Experts of a small language model.
Size: 13 layers, width 192, vocabulary 32000, 21.8M parameters.
Experts: 16 experts in each of 13 layers, 80 squared ReLU neurons an expert, a softmax router, a shared expert of 256 neurons.
Training: a variant of Muon for the experts, 385M tokens, 5877 steps.
Below are experts of layer 8 (counted from 0) of a mixture-of-experts language model. Rows are named router (the router's row for the expert), up (a neuron's input weights, with its number) and show model dimensions 0-191. Each number is 500 + 25 x the weight over its row's rms, rounded and kept within 0 to 999. Numbers have three digits each.
After each expert's rows: "mostly gets" lists some tokens that are sent to it at least half of the time. This comes from a sample of Wikipedia text that the model never trained on.

# expert 0
router:498491493524490482466551532533470513503515493481442473478527488455513518526527532492514448538477531461474507458498547491492480535507484504480476510468533494510474499494529489475512485471480515508499541529499491501482559512497515511501505506543461469490487479476517521496485531478510517527465498544518503514498502477502533540500483506480504500535478520492529483551494487545481496521461486450462483530503527510535510479523470476460471521476464492458483489500489491493526501559480430504511523511498488506534491483476538482535481480512488516525434468477470472507506487518533510473
up8:486498509479497481499491511476531482504505520465491538540502481480536496521527495483492504534568539430495483471482536494486503501519496529478531513472498456482522490485490504504503485520535527489467489496496489471472552516493515533525467499476543530454453498452566528554506528509504511467490495472533517540475525528503502509516489511498498557524501484480478487479507455547467483504493500470535496544479510521524494489549524471456491482482436513487502480497495491493500508499451509486499499493499528451497521509502494506525439509508496473524522507472532527490543507463495482488
up9:484518490508505508484525515478506511516482457468427550488501465510533459518503509524532438492478467474495506510502482538469549490498514485507520471499506456485516524495486547535492569470464545491506499492500491459480461503492445520513494500487461515497520515473501521509521499461524493470526482517549449493498519486484478517545482475468499468451488501519481529521550519489495471510466474542484503515511565548529505494510493473496508501481487489502519510549499495506477492496520521500518492531487498513519540494470544524524526505457490540489502540523465496494486486501486476490
up10:496472465510457505507506516503508475493491545512532494504543477468472483558481459447533469498489504509460482475511509492483468508522497466519513514533490540475472501501521474473496518524486524511470510534518456505531504504515513470478536497507475519467490537495491575483460495506473528483515509536498500488479528543497479506500530500502513456499475482496487493524532488542509484540480492468485509516501465484478495480520503497520467504533492516546517491516526515470496476478453468502436485520499464510517515447483518566477461526524530465529492486481565516491495525523503484539
up11:494442496476483499523496521527494476508548491504477511528520480453536443497504516497486479483474521517485452464503551497531479479526485492507424514460487480559481523472509486459506473477525521529479509495502480494498524490518481524487474502493455493509503502502531551512520536559475534532518517484521489477479520528535520493502488503511498529461464556506499502497480468487505473509492501492493508544506562510478486523496484469515492465496487558485481481508503522508540486492500495495521470494477471537481570465459527487516457481492503537471514489490545491487514503490526523499
mostly gets: " Coordinates", " Ben", "|---|---|---|", " anti", " get", " towards"

# expert 7
router:515487509512504455471530552503463491524501545471518500524536484475496503488547489541509527483480515484477450456500510457486520504527485506480495503468571499524477511473523482519526488501454567496462494474501518498505495463520446464484478489505532472532532512519497524506520504486502531542490482534536530518478498472482507515476490502491460470458487505502489479502496536494475487475459471489487480515471499462553468513475494488495510524487477509533442472511534503517562497483488499474517500475520514515528491546489512491516473512513548526468491473539490487522474451506502520489
up16:516488519477497508466528478562517507495466515522536451536520508476484497512523445497489505488510435505497530481478541452479495494508438511477505539519534512512517469537499534503514530497521550489477511492484491495458518489508490514494491511468512488539491527480536506559522501476528491529453527503535518486488481485477513484496520492493498473484493447503517488480487519534447485506459475504463518491496515512486487479508539502488497520502479533460525456518454514508518490522521495519509501512506474431455518474536460504535498539514477514482520543510468514517529524499537494460
up17:490514481485461481487523543538452495530450482488456508482529501498516487490515518484519529483459538522521486531477508483510504479508507525506506521500543541477506538551519491476497518514485471491502473481502487530494501497533499498530478490466504511494495531508493513506499478506507508513493521500505534442550450520493557503491466504520504493526466496483553533547505522474470497479521489538505425520477514468483513472483545502472461512491480491502504440459540482494495509523481504489489476488468556474507497515485476458496566507516550492480517450485504507533492474535476489513
up18:521488455462480515483541511500504469489535521494468529458552541489499486496556462520499501540486514513462510462485483450491479517555479499526513491539508501510487511488477525493558494492489525509512504525492481489471488552485494498496504476507509523478514547512499583563499509521479500507427484503508547473519516491457499475506502501500463520500488516461470482487533539510485486486483513532519489550479515470490480500504534488487535503466527503523475506503534491498497459496480489497439473496526514505485544508509487487508473491480459487510509536455516466509485489511532488470
up19:478513494473516513462509542513487449503506567473450503479541503472498488504463465457488492512499523533562499500498499485517484502510503516510486489478542523522513529503508486506492439499482498483505493488521488481491559497552497482514520517484518498504474511531430469506478503517512523479495521484472567538507517515491543505458501512435509499482505490503544533473450476486480516486514487482486507498463478522482474507474531498439499495496484519497546472511526494482523545514503527515485501523479490506497448492539490468471517537503499500503534536546460519474478484516521482480
mostly gets: " when", " where", " which", " about", " after", " until"

# expert 14
router:486547466533545485443554533515473449526507470475508522454508504460509496479510491498482499489471511500495513496471473482512469492494488509499538500473513498518511513503528486509516467480519490507483496487504502509505478498468493517511477500483508458522503516493504488512465536436462494506500495542532515542461529511509560525508519505503510502500516525482559555506487476549474468495446477478453466560551489488465483496505419473524515508482510507524469483536492502500479509495476508500530505499538470493498516511517498554531456509506510488472492526479533498495495463495528472486
up16:470528483469481479495503524509486539541478471502460538524485516479460527468500486493476512520535458450515466482474490485483516490494490529434516508522538490492483515514521528500545490496506549503489515511533525491495519524500541514496492497501545493552489474526517512519501555471504482491458512505511520505479482462520520506525530500483490468494517464468492517522500518532476492510426518508528511481498479446519508529449563465540462467489506485484511501492489518474507489498516477490492494496522483491454536483554463524532511507466479504495523567505498483496481469538495493514
up17:523471485489487504513536541521501490479520478527446458496509532487495542522510449537530487509464526504489492549484531469506487495516491547478504514496484536476453454518502474485525518473532477529484502484459487509505504531519528539512516509484524501507490541461516512497472478453482550459487513481485522486520466444471537496519475480481474483514530465489496517510515535463515507520478473485471463523504511497476504521507516501486543511460507517533530491477472538515507463526501490473487552489515480529501492549519448507487538477462503496486496500505509442562505497514500492533
up18:527560536420506467507500535506479519492551511495510485443527515491486511520496478550507525501490472496461513493525485514446475528505467490491470499515484501504505512540508485471550512461503483495481486488530492521507510488475523502476487494484487506508532515462530509545547476519487482505468543526521475503443515487473498477521482496500490505502493518486456518508505482551497468499478506522489481571498520457531488486468548523492520470481486503531514500526541482558488511531457521512482472507511455544474493501499450506517506514477466516524523505453515474474483495503516485494
up19:481514519450504495497455515488454478492539525506486501486529500491478511519470479476476481482482542512492511499465485449470503503515525517492544460475533510527509488526541503517507464532500499494482543516506493492474538508516491521488519526526470458554491514465479457458523496518502494536488474502508554469509509482491508467492495501455518513482483500490510552532487497481482518478428449491501468522488488516467477495486534547496505502488521538515515503548518520478511535500497510560510540474476476518503461491506531450457547530512544516499487524521461491480499509477520476487
mostly gets: " 0;", ".\"", "\".", " Italy", " ?", " LINE"

# expert 5
router:485499472506510521460518535475477466509467537538528537509503526474521509495521493440447479482469500470482463465514471478479526484507517521514491528486523450514494455529536445489502471509519529531511503513500477530492466479552474530517508480479483477512507463463489522517504537456497531519538502535497520516526508518526522535506508449483528514523489499487515534513469494529471474524480468534466475553533495512496497528456517483487517475519499515543502461496478484509472490528480502492505521474491476492464521470516475528519469493454469485446491522523511497537493480485522492468
up8:500489499492553481454535505509489487535502500535474537512495521501480513488490520485499495506515497432519476451472486468483513488514480495487481482514501440524520484497502484479469439545500517497516469511488494517517543496507427512517503483507504510480498485502492479516479532521503492474550487528550524561497504456514506544533458528471498539499485493483508494472470510553521459463521503529494506500477496517499524490526506486487457476501464507519549526521518541519497542456502534491497482496466532485503475504471503499462456495489534533526532508460504536516551526489485495487
up9:508518477511496485512479504448532523524462477472483553514478534526517540477505477494514471487512515509469507458515467522458508481494536518466472451481507491506495495485531525519492520464490513478490525536473457496469451465515471483558490529507497466487524483484503530511501451479485536502522499521549432529520462489512534499526536500536510469467507498509452564493514516540487507504516510531492454529520480529526466503513499515487533505478457477488529496517502533537515487474506481510504502508508505494466485496466529497528515482444483502465546486506494498538490515500522530481
up10:534506480499485509480529527496513498511507508476489514518515483461465510472506459490507511519515453489468465499509519494490471483520501500498507516499533480498462494493526470529477527503491540512487530534494511572482534498497481535493568506508510481508492505501456535476521450503511495500543501509507527534472537510477475521484500494469498500435478489481465529540460500528498542489513500541482520514492504467517508462493536515461526512542504448549550465497523500431504488504493522476503423528560484487507490497479503515469499469485501488489486470498486497473523470527497518462
up11:486477486487504513530483548491474478484481496486479489471509537485484491479497514461467493454485510590492512458485558494511453515495500504511527515526490494507474488529482500483528464476516527485472484507512523500482467493514527516514508495519479482520482501478507538524498534531479520540526465484493478489479554477496515503525504490470542533484545534461494488540531455477487447522501480479485499524505494488478513483522484522523549444476460504521509520534489538495514514501504493548541503475497469486501531498516539471515457471475460525438514505502515521503537511460525469509
mostly gets: " ==", " ===", ");", "idae", " history", ")"

# expert 13
router:517503502492501507477515527519476507529466508527527482480483518483465480514536506493509481529462431480483490484457503494510508506482486492460508498478531486503528453497542504457521489515462474518504510483508474449463519518537472523463484428483518459486485498455509523512527506472483523485550482522528535554477517472495523516482493501492498478506496499523516503495491483516475501525485499483486464502512468496517500471472464549528497462546501512526522491527545450512483474527507461483498536493493516490503474497531495548558480489501496498514471563483480524542456532503543478478
up0:475507504514497528475469539473472498515486480472516502426468510502502498500524490477560478513435482465497509485478487513526522570512483534449500546545539485512503510522538508505520551517486524495530512489475512507504520576496484508507485475476501480505455480523506501478494466527492518482505472507496467526528516548506500474509482482533510508482475532516520531508512499526492476491466475501470496519506539450527485455526478512479461468480499580502488532491500485521512521477486494555500489466522479486507468495516517507469529528479483469495474513513490502462522481495504497526
up1:515529493507478520434499484481530516526481539504505481468472490457489532491512465506482484480496485533509496469479534481470494514473549510494472540445534481474509469563531512499524532514491495535459474508490540491509474534537439486483450471486550442519534491492480514488527506523497508502508499490504517495475513496506504500526492480487462485503503519519563491492488507446495487485522497522512497493509514483551460550521553515522480493470519464506522523484500504464501478517532516467513509506539461500468504511492517481530501532491513475535525434508466514503495501497517525474
up2:471509511446493544489474511481539508532513501523557534500521490487464464542507543478503499500483469521492502503468488516499484460449454472478503480481527436485439491474514539527507522475461491519492499529480469519507485505476516474497469505513503495464493502497517501487496506528484484512498515527541497493461532492486510552506512546466477508503519473497520506497505436557525509523488474463510512490521503497525512504484473514527475474553516476516488547568483462499499527527418493492501485513506473509485514527517507513501527489538521498533513488521524472477500504499479514536
up3:499494519512507482474493538492516523512484517519461524536449486512518483479524494490497477481506520469494507506511486487483514482473481482506502457518530494530519455489497520485463483474494493503473512476479513458497468529550522561475481517488469476480523526529516552467549505531467518476506478514488497492540487473539487485550519466481499532511515555478484505472490452549491575506465485534491445480538504518508545500451537516491551483489495509486469512513539459535534506452478487481493522473492488514488486510520505539521491465517481485506475534461483496513516511510500517495
mostly gets: " album", " election", " round", " career", " Championship", " side"

# expert 8
router:473512494503499472450521533507490455495514505534507474485486525462519473480531524513478489488458494471490493486457529470555533507523476516496530494477533537491520481516538475480527493503525523514476526482529490499473499484524502501507482487539491468512499480488480534533514532478500531479554436547527493501503512536512521532488493489481518510513490508539506478511481467515484493524444468544475465532550449515492461501508485534523523472431446496509495487496487561516468505494491487467524501506483473507509494507521498486519469489477481510485531499508458514514528466440525483511
up8:501495529489521464476510494498483482486547520489476534499472508462524514488543512483475502531518524441510537494483508513491516482498477516487476466466507484472522496498510501466525441489507535496509485501505501502480520472476466559499478506476515529472482459525492562528466523522509482471509474510559529503499482532496532502502480522489477502543481504521447503456520484535480504450551492509507509520522494494494499476512542462489553466535478471522488512514529524509501531476517488486487470514457506467479529517502542472527449490513512534523545484492508454485550519469528510474
up9:512485489520489453467491510480513492498518515474502577513459503524498524466547507509487530488480489472503496466511469488472517483517508516503464494488545470509507468488531513500472537462490548442453505478506487468481493503519482513516491484509505470465518513503509530518531455493487545531548483492551479505501485447498499490515522467495496468461508481536494545440525493516500496509493450545490487477508516534495515517532510505512529463504453529495541513533481527521482507492493513503505455532511521515475515520507479470529492528463479512439510479511476553541504518506531503479
up10:516486460467460507501499546516473533500522539536530486505519518461478481500460471519520506515533459549466486458524528496560482517507515470494501476510516522462483511515531491504480533453534515486517531503476510517533498529479482509502523489520481458503465547504465507505518494452533542498497468537550531500471510529486502502501484530495482515470470475546468445511484515512501511518494500514476479530460496482513519479480499514457524475518469482541536442455528539479480479526475462504481479523510490506467486503510486484475510513516494482537485461473496525482470496504530523513
up11:503475492502494508507486532484476466478521497481545522501531503513497477500465499482483508502477526514501454463501561466494449504489479499485509519506500503530517512515456535462532474503520492490476507500486474491492477504482491535512455518513474507537465517505507539461553511533514508511498515521504464523494492490491520484528518518483499533470514515501438451529488449491473480525505486486529514524495531485470512524558492537532526480490468558498483497517489524497501449464492483496494484501507492476468545495565512507532458521513477540454535445471541539466536493483514499485
mostly gets: " ==", " ===", " (", " (18", "The", " ===="

# expert 1
router:483514491493494485485493552437455466508461509508501554516488495465507463536535499463496473467495497472466495499494499476467477479546476532530504506450519491521504539534504490527525513463485491463515472478462489496499431475477470558507507508463520503491528526510513513524501517497490478472484512531515484524516501504487514540477514493481502513495536525502477527487501532521463482482484465489491477511450463482500523492504477466527487518533491513504481475586522490440540503486479488499495525510501483504488540504477535514528477469519503539483502525557504486510508482485507524548
up0:474484468509497504472495523486482510512506464545519552508487520482479494526488533496509487512504463468462478488495494450461537506486486506532481541525531518478505480514477511546502514439491491498473511491482495486507520502544458457522511514534513521515522499498480517492499517531483541454480511532514484475481491470565527509517474491525449530499495543537515509533514543497492515506490493493498465521519509475558473455541462506498474498499486528481492551480516554521508500509473500532483471507502460526487501524466503469482472525443479493482528520522483494458522455513536515462
up1:541519484489497510492496511512525515504531498554499482511506504499493511500507474483494463517524488516475515479470523482518498504502519485498468541479524475472506498502480484534521480545452511480507489453486476466510479481523462477539479526491530464572575504503490492478494510490556507500512518522570505480498477476512522479553471489511512488483487519506506484495521530498489507498461491472501473489479499468527454482518483477476526558503488483522493521480467512484466479498550547455503549467512495513526490501481530538518492516521482460498533460494474523527483510520457520430
up2:522534520497545505505484529548497515470489493518543505460483487506497511523502492502544520521487537459512479536463479497481455462448471565501520515480503482474453477475523576479499496501533474506469488496445529516534482493469542490518456491539498511530473506493494508500502514510501499517531505516540451477489465563507539503490497521492490553525536493495507482504491487508477495507547453492488481501480522524514482500497487528505421500521463509438480498522458512462504513510488536459500494513491502491459509520489532483512499490509492489486476481510519513496527522491517514501
up3:512517530508528498464470566542485512536466517498497507583457493484491467517491463502496515472525547460507505489507489485468524480463448493506467478488529516528482465468495483516491545477485494468470498499492526507495518524472516535529515498478469528485518491504513533532573492486457506511527490499497490492534511468537469492556506521507467502485514528485536509441483468515485529467465484499487503493476503491485546549423514474524498527502501543517463537502497505505521493487489473491502532494490491516480496476489492466476500509514520512527490485462501486539507500504500506539
mostly gets: " 2024", " km", " been", "ation", " Succeed", " located"

# expert 2
router:526471490525466481496514534497474508525502540478518465503485470465479511516549506508503496491473507469452490471458464480489479487478517553487489525458514477492507518504513512479517559538511467490476523487485519497497494493505501535468465491515525481479479503464486520494477522500497519544487541523546456519476570478511510531550473456514483535476532503484489495483554501515483540498497476448482490501509481461481478531510518491490486529514497508519453497537539497500510508531498497472509549478493466474493509484469526471509465520533493505497468537487549453514533472467508474531
up0:478511487495499500514496517482531508448493486516484533493497517511511499495504476535494473482509446490466466519484463488508532521492500524496524475524504490501494509501481502500484538432523518517507468471489508490453499484523463474558533530494502438497498482537493569496503500514510538474528478551559466510486555499519521464520531478510487493487446520515500542535519496517490508529499491519477505528447514493543512482537527459518460461484527490498475529498486500492532499517507512515506515507471462493532472527464513508482488516485514455481516532551466491441508479514518486477
up1:532535468503474510447493511531531526492534481489452460518451450457513513490490481498515469532485467532493478483487513516508494496530521528452504507509517493483479461496523542502544515538515516503507502490490523506495467540500464487498487499491529479541555496532470510515520483492538543507507495487488549484465505449482455540517512487478511526501521474508521437524506541478481495499499498492473511499492476457504459493534451502470484495525477468521513507461512515516471465484488495451508511474506521543506543512480536528504507539507487483496536442525494539500500533514499515495
up2:517482501487482517494500550522538533529504499514522517479498506480484512541495508483500497512511518481557549482472495507499511493427490484530529539464450451489507489475512578474507474507463508512492489503453518460507497506524492477486519487494467493487497525534510489470527537513489495494504493479513468512488519518533535528539495521527488531485504511483493481493492519547493516553527478465505488490505444495535517481546473495455483451526508509450468497537527502487454487523488505473502531549519521503472475478480508494508491491479465492487498423521480513490521509469526499542
up3:524504510491513486475484521479529499488543553454493476519518499492499517505519537548493488489524533495534482492473463478484485521496535536524459520493505514516492473488490516486445485493497505473514499485501519481506481518500443542516473458485507514483514509544461515536548538518436532495524485501494517481522463459501518516533496485475549492519517521502514537458503487510482556490493454534505452483494474491524532523482522486479547507479501495552465518529517465503486482470496440476505527464513490503471541454525506492524459494511482499539496462472470504496533495482507491504
mostly gets: "Personal", " Coordinates", " Preced", " JPL", " Website", " P"

# expert 12
router:452500499514501507461517527496510449533474523490533515483539501472506503503527501510462494525477433479509471484545510498502467490485510512534494510464509552490487523445509509492528493514500508525504565473526508518474543504442510502502517459508496464519485513478502492548464518464528473501499537523536515502516541490508528518509528474491548535499525500495494497489476507518463511538461462499463501527519495501497562519526471487468522468513530523506489441528523481504512478527522499500496524487483500483499518521500516540526459438484478504466512534520468536507496483484523464481
up8:468488540496537497509499502503508481505484499499493514490499530484486487470513481466514508526555536444505496487525496461538491527523466493474512481484520483494520511501533455524484475501495534480463519540500533468486508522475492516514472524495498508459464462508487551541481511491512465493490526482528493542465528509497469516507465502465471539532533469459482498483483488502487480484496492576534494521464509503514472503506536467506461498489504454522469498526516570522549544463496526473497516475486497503489482492442520500502452494503485533506540508520544479495507556484516521510
up9:481553466517494498493481544462491498529510514473507523485522525540503497519536478493444444512498481464452480468524503487506541523522505488521504521448529507484474529468470499524519533489478557547482485494516511516494477501519444500567488494511507492478505471481452504520504453491540524484534500477496488506508496486480510482551526458523493485450500502488480513537521513508435531511480443498476477501491533509525501523493473481472516518481495529488520503536484509481494502485487490466498492531477504536485524498497544522512536508473469515448509489511467509532489535539486508516
up10:523488458478480541552535555540520491484488509502504460516512496443525476515514494505531533489489501532466484489487530468518472494506544492510483503530480503423469527480509490490543496514530532485487513490487445522501492547476488472511515484474495482530522549501515515479498508509518473489512501536522544497489509491502512489512531531491507507456428479528485485491474485513504504507503487499504485525484504476501505495527468512436524489518500484521538453453526476445472498510499507503465506524494532494494482499512527502484515546477522516474501499464535535462449475542459506475
up11:503442465508519515513502514488480477510465462506528515472557517498517477494464518471500467492476487518493481493515543509503479482533464533504474491489463530521481543509506505486512491457490498520503481491505478505510505547504486502532441513527493487528480503538515530500498497520478504535507503513507466464457499483493504501534501472486511530478505553475461483511520483502483460472513475437464532550482515476501490470519499547510509475483475500487509474506494532525532465508494464536523508493514514516478543483526583506518479465480475538463522469527507566527513463480539496506
mostly gets: "year", "hora", " long", "ensis", " park", " hotel"

# expert 11
router:505461495492499501471501544499475487505473515526476521497517544460495536528546445490463468541495504502482498480469499469504504476515494500456531523458558523478459511489515515428479517488513478468466486521539502456468516522511507505564458500457489479494514525508483499516502508479514534466495515546536465529536482495507503518554483460466528490479536464496474479521517505514479517475470469513499454499456531486496541500503493489508500527504487526510485487524499475533484494493478446525491488531493509508557538508523533504529483497511515491462516497491508513510534468505517480496
up8:493506506502551519513513505515455483475509489520505507519496496469518464506514518509526526519576525462519522488459505459506465475520489507492515480493516510503493511478499463496515442499545518498482491506524526505514444488511536529500440501527527513531440518515485523534502537506498464482512524490535450504476523514487512498491502504427528544504460464456482476483498495539502514505520498484478470528481484506477514492486541439464483501508477532513514494547533561512523529460487496498468497483496500477476478520470501470511466508482528523515514478490515489487544510463490534527
up9:484481505532475468481504513473522476509497497480464585512462490539527469523473504519473448519471474468461515477514465496525513503497464508499511487504533469479511501485486497496467540449470541492507502464503509507549502513494458489486504495504508447478491515484485537508503543516514539551536465528488508533476503464484498486516528481520509476445491495520513525491520480512488497473503485509471490495514513533529516486511502475453520480484476523479541519520511528525538485497493554509502468549451532510520495512477490543517509523441544510460513480486483524534495495523519519469
up10:549458494504508516494533514509536492503472515492508495504530475437496503485536463472562473517487474484471480483532540496507486477506494493505439551480466509487504502495575501519499511469504512518483511511506431465490496564463517517513488476526479489513489529488500539501528433495511490507485511454487552483479488500501509487517542542527468509499478496507465499488509505524493488492490487500470496547500538475491497466507510509466505519509514525569537488491512536461449494502485477509463491506504519507517452503499503543484502470510544470467495480478541512518484498516493490505
up11:502489493492499474490507516463464499489489470491532486490520511491496523535457514516496523536470487486472481479516543460480473468475517479500469514491523497517461542499482489480489535467499550505479500532508498477497501482507495516525510495460468515501527523537514514499518495526472516502513509514509500470484475471523517473500523471497518520427486503500455519564502471497467470476516480521516479551496518547460503501531491524534513506468449511532464498506500523505487453467521549529513516516503451476458550535527526500539455535488466488475499460503535551542512476509493538486
mostly gets: " near", " early", " town", " period", " became", " Coordinates"

# expert 3
router:497491505484498489469531525476459462529525526529508511468499495472485457516511493484518512500483520486466493514537494510492523526507476507461519495484493498508495483530537492463536509492507486494524445455497506498470477480530513508513439505514530462527516547519494489514495534483519502487490453546514494483458503514516529540528490512480529519504517522457525494480492518543488449452487474472452484520491545501486492441442511484488446505454474467524455461503499503483488515518506463495483519500506512536491484475521492514499473494512526469509549490505532500556501509503553553524
up8:499522497475520494488530495491476495497489507503521540512494525527528493499473496486474515527536538456504522495486524466467488489538468502459524498493543495463532503478533495444540468507539499478490508514492497479499511491468482524496439508502536522494483475500480533554524523468510534505525523515540509541487473547496459464498490506491488520520481505501518483445505460557464490471526545457499491537501507525513509512531493501473483456501443515486481498533509500512506526508488526504505467503518487505469503494507507506476392476488511499481517520513518490466542548484490520475
up9:486492481524495533489507543486517480509488466505442537515492517527494475479517494528497487518508518464513491507508474514512551489508494535459496476512540508526454507510480505492477539456481570535459477493499447491480487502505468487540527510539475456454514473514467552487517476514539525499491474505527458495527464506493480468513477465495481456502545484503496521486518493531514507465530491503485497458533521498541497507523477491479504515525481446480497525506485513497506511462540556502501470530483502524476525507488543503493500480459507513434508491562485503495497499503537526512
up10:530476488492487541511506541498523507502473467549514499485492502425497477503529505496513502485508501527476478477527548490515496455510517469520488547485481533521441549472565469545480486508522500486466532490546487504542478437451519479510475511528501516508483515453531543497482441506487532496514499481518497469484490505532484474492495524529501481462518508519506518504485522527484516487465524497506479535520508519492515520487458487462483529496507489550545488498493508489475494469496466506458518499514477502500499480497507487478493524489489468514526487463479505539466455530473534545
up11:514463533496489497506505535503474490471487510458509477510565510475528498530468530503523483514476513502517478465500534470526457466480511463513475527488487489495498500511474515455529440469493490521492472504520478500499486514467491482493474505498520517484499484543513543524490527523474508516538515479498447509471484478522520497552497510502519540470527522492501556511517449482495481521530490467515433523482521497462545515526481512513507491525480502505501520522487510496513534474506483526509499463494484520494522480571500477493464476454491522438436508528558524508506492477526524494
mostly gets: " these", " such", " various", " several", " wrote", " published"

# expert 10
router:519529487458509462465505525506489510517513477477518489488532526491430511535540523528523483433448452479471488466512480508493526521490487468506468515482536466512490534500531526520509502506463531480474487498501472483463447519486515535491512496512482500505481494502481532521529517482500483497511520525532476543526501515513542519515496521490481522498518536471499485473498478545467488510501469528466499534511526452464498492463497513539536520495502574528454470491482539508494482502481473483459501456490520499511532521519500508505462533504520514516522518495450520501515485468536473469
up16:496524474519477482467533458514500505523481485498465506489497485490475482497550482456496544475545484495502483461514504474494524502491486518453521545488507546484550486522479523505534465468506526512513511468492491459502524505465503513480544498507554456549493471493518486522506502493502503524469538502532471545506483475495554506522517475528498489477470468510478488521504506523482494516512527500467531532474487505507479504476547491476496506471552499527483452516532545533532493489470484506506496517537460499506509499521486488476517480465477514447523521552466521515447523508525475447
up17:532516507514482503479508535528486509500558509476460496483503446501498525547536469478517506484451444531516501551520465515505492471546492507487530526550511460466484478548494492461534460490477458498513515499512471514470519514562498516486516506508491504494486529490468472530491489483506517545498502505489532475485446465509531494486477536474508498498487498521518511536483525522480472471487523521471472527487514489523510505496501537483468513470543530502531454465507507526485471533513516460486459487480518504496494508530505475481523434464513509456516508501523517522496476524543480493
up18:529531495506481491446562526505470519488519532484460506521514484544493452527538479522546494523456523511478504484539469489462463520484489522533498501551476492451464489525519507471544551497514495501512492539502488540496471519489514455465514491498490475513478548505533522525495453506486494492488546518499504493483535524445499503486475497501509488507508528497490471553478539528525481489528526512493510549513510512520525460490506503518499467470469479488489477481499519514473451511456515489474495511509449518513472515518486505513474500480460488500490519470554481505451475526491494484
up19:536502499466490448486526524468465488523524514474488455498531477490480492499453539512505477508480516533499530477535497466476470464536537481449483474475530525482517506549513522485493475500506502520496467559496502488451533503527485535490512515510511518533476514484474488475483514501493580509504465496508502522496559503503543524511475494492519469512473464497521540499470508513509513464507514534493488533487452492506532469475531503504486470474508467459505472498532494503501540470502521567525529466478487485507461487478503516445474481468486518524487536505493512486502502516537503522
mostly gets: " its", "|---|", "---|---|---|---|", " Succeed", " her", " Its"

# expert 9
router:512467498510484459486519537498462488500469474531511494518521551493518512518534491496485515519502481472469471512532505495456496488494494480459529540460533481475518514516519491538505500461457511474534531462543500525520524458535505542478485471507547497486516529477519541501479518483514487482444497538504512512498516495477509527506532515431464522497532541472464477551478526526468490489495465486503474501514483473480522514488490505462461484515452534525463448498496490468517499517462465506529512513476467505475498532532504469513457472481493516525540492528499473506536500496510512518
up0:500479452513504499493485555467500513450494497496552553482509517519512493507498500480510502505487462517473469515468519514509546579511498504483509503524500506477533489540523497520514527543496478499466523464528504484479487528534510514528473469468532446460487465507505531513495493470534536466466461507490475487517529483513520497524479500517482507472506499510484536503521505491506516516487469503496496531481490442545460534524479537458429493501506554497484513477481472502471508468450516523486488480497484510522477545479482469493480542528482494475524510521494507473535489521511532536
up1:550486470522502517458515529487495509520540483550491511521459531475509560497513462469504504533447455499487523487484529497502520514507526499489494503478518494472501514521486516518490546502535521474480513506513511441526432514471463457485465473487502446529532490463471490536522470516531500509538507457510525462481532474483505516491477501502496494506499549532511474498524526501498504525531509476531496508455476440498462509534474483508471483499478467498490522497499516487520457517517474494509521514534502494462503515528518490515525496504463505474510444514480508487481517524541550527
up2:474502522462526496470498545531543529504469497524538494491489504519500507536532532500520519530460492445516512513455474521517499481485474532527470510530492483468456494487524517510531504486495525503483487474468497515516493496483527507537451493511504492489460528508508534520513520482494497509506478463527514509515492528494519522479547527464492547538545470537514508514498500543477495545516491492496509454487492519512505491507410504507435489522474534459475446534451481462515538505500528467495525470495494511488486495498515481520513461533518481493464470442514493500477478496507513504
up3:505507511521522496465480550515530501481490490468443505528486510505516480489482532511508510491521530503536540491451524505496491482534491504515484451462531469514495486484522484498466470496475483501491477491462479487525533520506515493461519492467506446485545472518497533525559507519447476497527490512502515478489518468511526498555488517509513497490514497477476486460515501477530503486508470521478495512529511514496566510481508538510525536523496483543482514480509463514466506481508458521521501438453504526490536482545513478520516515507503490524486506477417453478509498541512464544
mostly gets: " used", " has", " announced", " led", " could", " based"

# expert 4
router:498487474504461503487513529466482472531542503507514444448502496485472497517543468494504490504486489456466485461527508505538490455488501480487498492468508499523471483528535482495523528516508475537483509461536509546494517511492505465475452456486502466509508571518430492478527517465500494527471535515509513517442523523531531520520523493508515525526500495490557505458502515528480523519496471473496466468488490488542533482504493472487484502525524473514488456529498457513478527546456491476505543531510473513512511466527531485533475484487522517468479521507508520512499503507520496510
up0:501501501463514507480474492457502463483505537497517509460505553486506476523569498536527498474459422486510495521485488517486523549486500517443506513534544465497505499500515493531506519497497504517514489473500483459509505520534477532519496482484547478518506446516543518501542428519495513501514489512490456547473505524526545479542477502514503494472503505523525520507530495511514504533522477505487465525490505482550479530495501498509458499484503510476497483443491515501514494482487527549522502471490421492509467514526486508485509546477470481489483512517461493472525491487488496494
up1:560499502473490493474499510479479500517501522507485440503484532475493536511489483516499483499517482493491477494475521512532472510487554512471492523480513477535489493510554472492528473548468493498532500472526486489504505531481488484475436472517511439532539514509481494508515501514528466512544473503497527485524475462490502492506499499531490503476520530545549509464499509457507479510473514461551456511498512482525476493528452555536454484528460449485471538499503480506486491486541506480507488490499519538553533511518526516487511500472482459508517441520473516526499535492502497501
up2:478525479484519497502502509500510551499539506524494497491476534461475511548509492448549490483500533472488511469481496550489522500507483441531496523437464482494492527462514509554492468481471538456480475486442497489471517448489531484497478490516481519524468516522454499455498554498502485505520515497534526511521495531511509534530523490504525540524490478470498501494476495484481510508490441453529508512525501515525518474468453462470465524534537513501460504544483551502511500506507502514494504531503486480499498507523502488500533466504516520505514452498545503518504501488536523486
up3:531455517464489479431505536485501489540483542507465500461490521522494508493504469546469511542518519495506492475525533465492521504486499545478426490483506498526505478466507521496508543488505496517482496506456526489460475528505500519517478490496518483534496491558519532485522547521459500503498465523488494504498473467560517491517492487525516508463514499530514531459486486486483555443479497511510483469512486497524523509488491489478510518478532522488467522508490510529492513485542545482518542493502483525462505476484487495530480521481450468506497518505464485548446486538476498531
mostly gets: " said", " House", " home", " School", " Year", " album"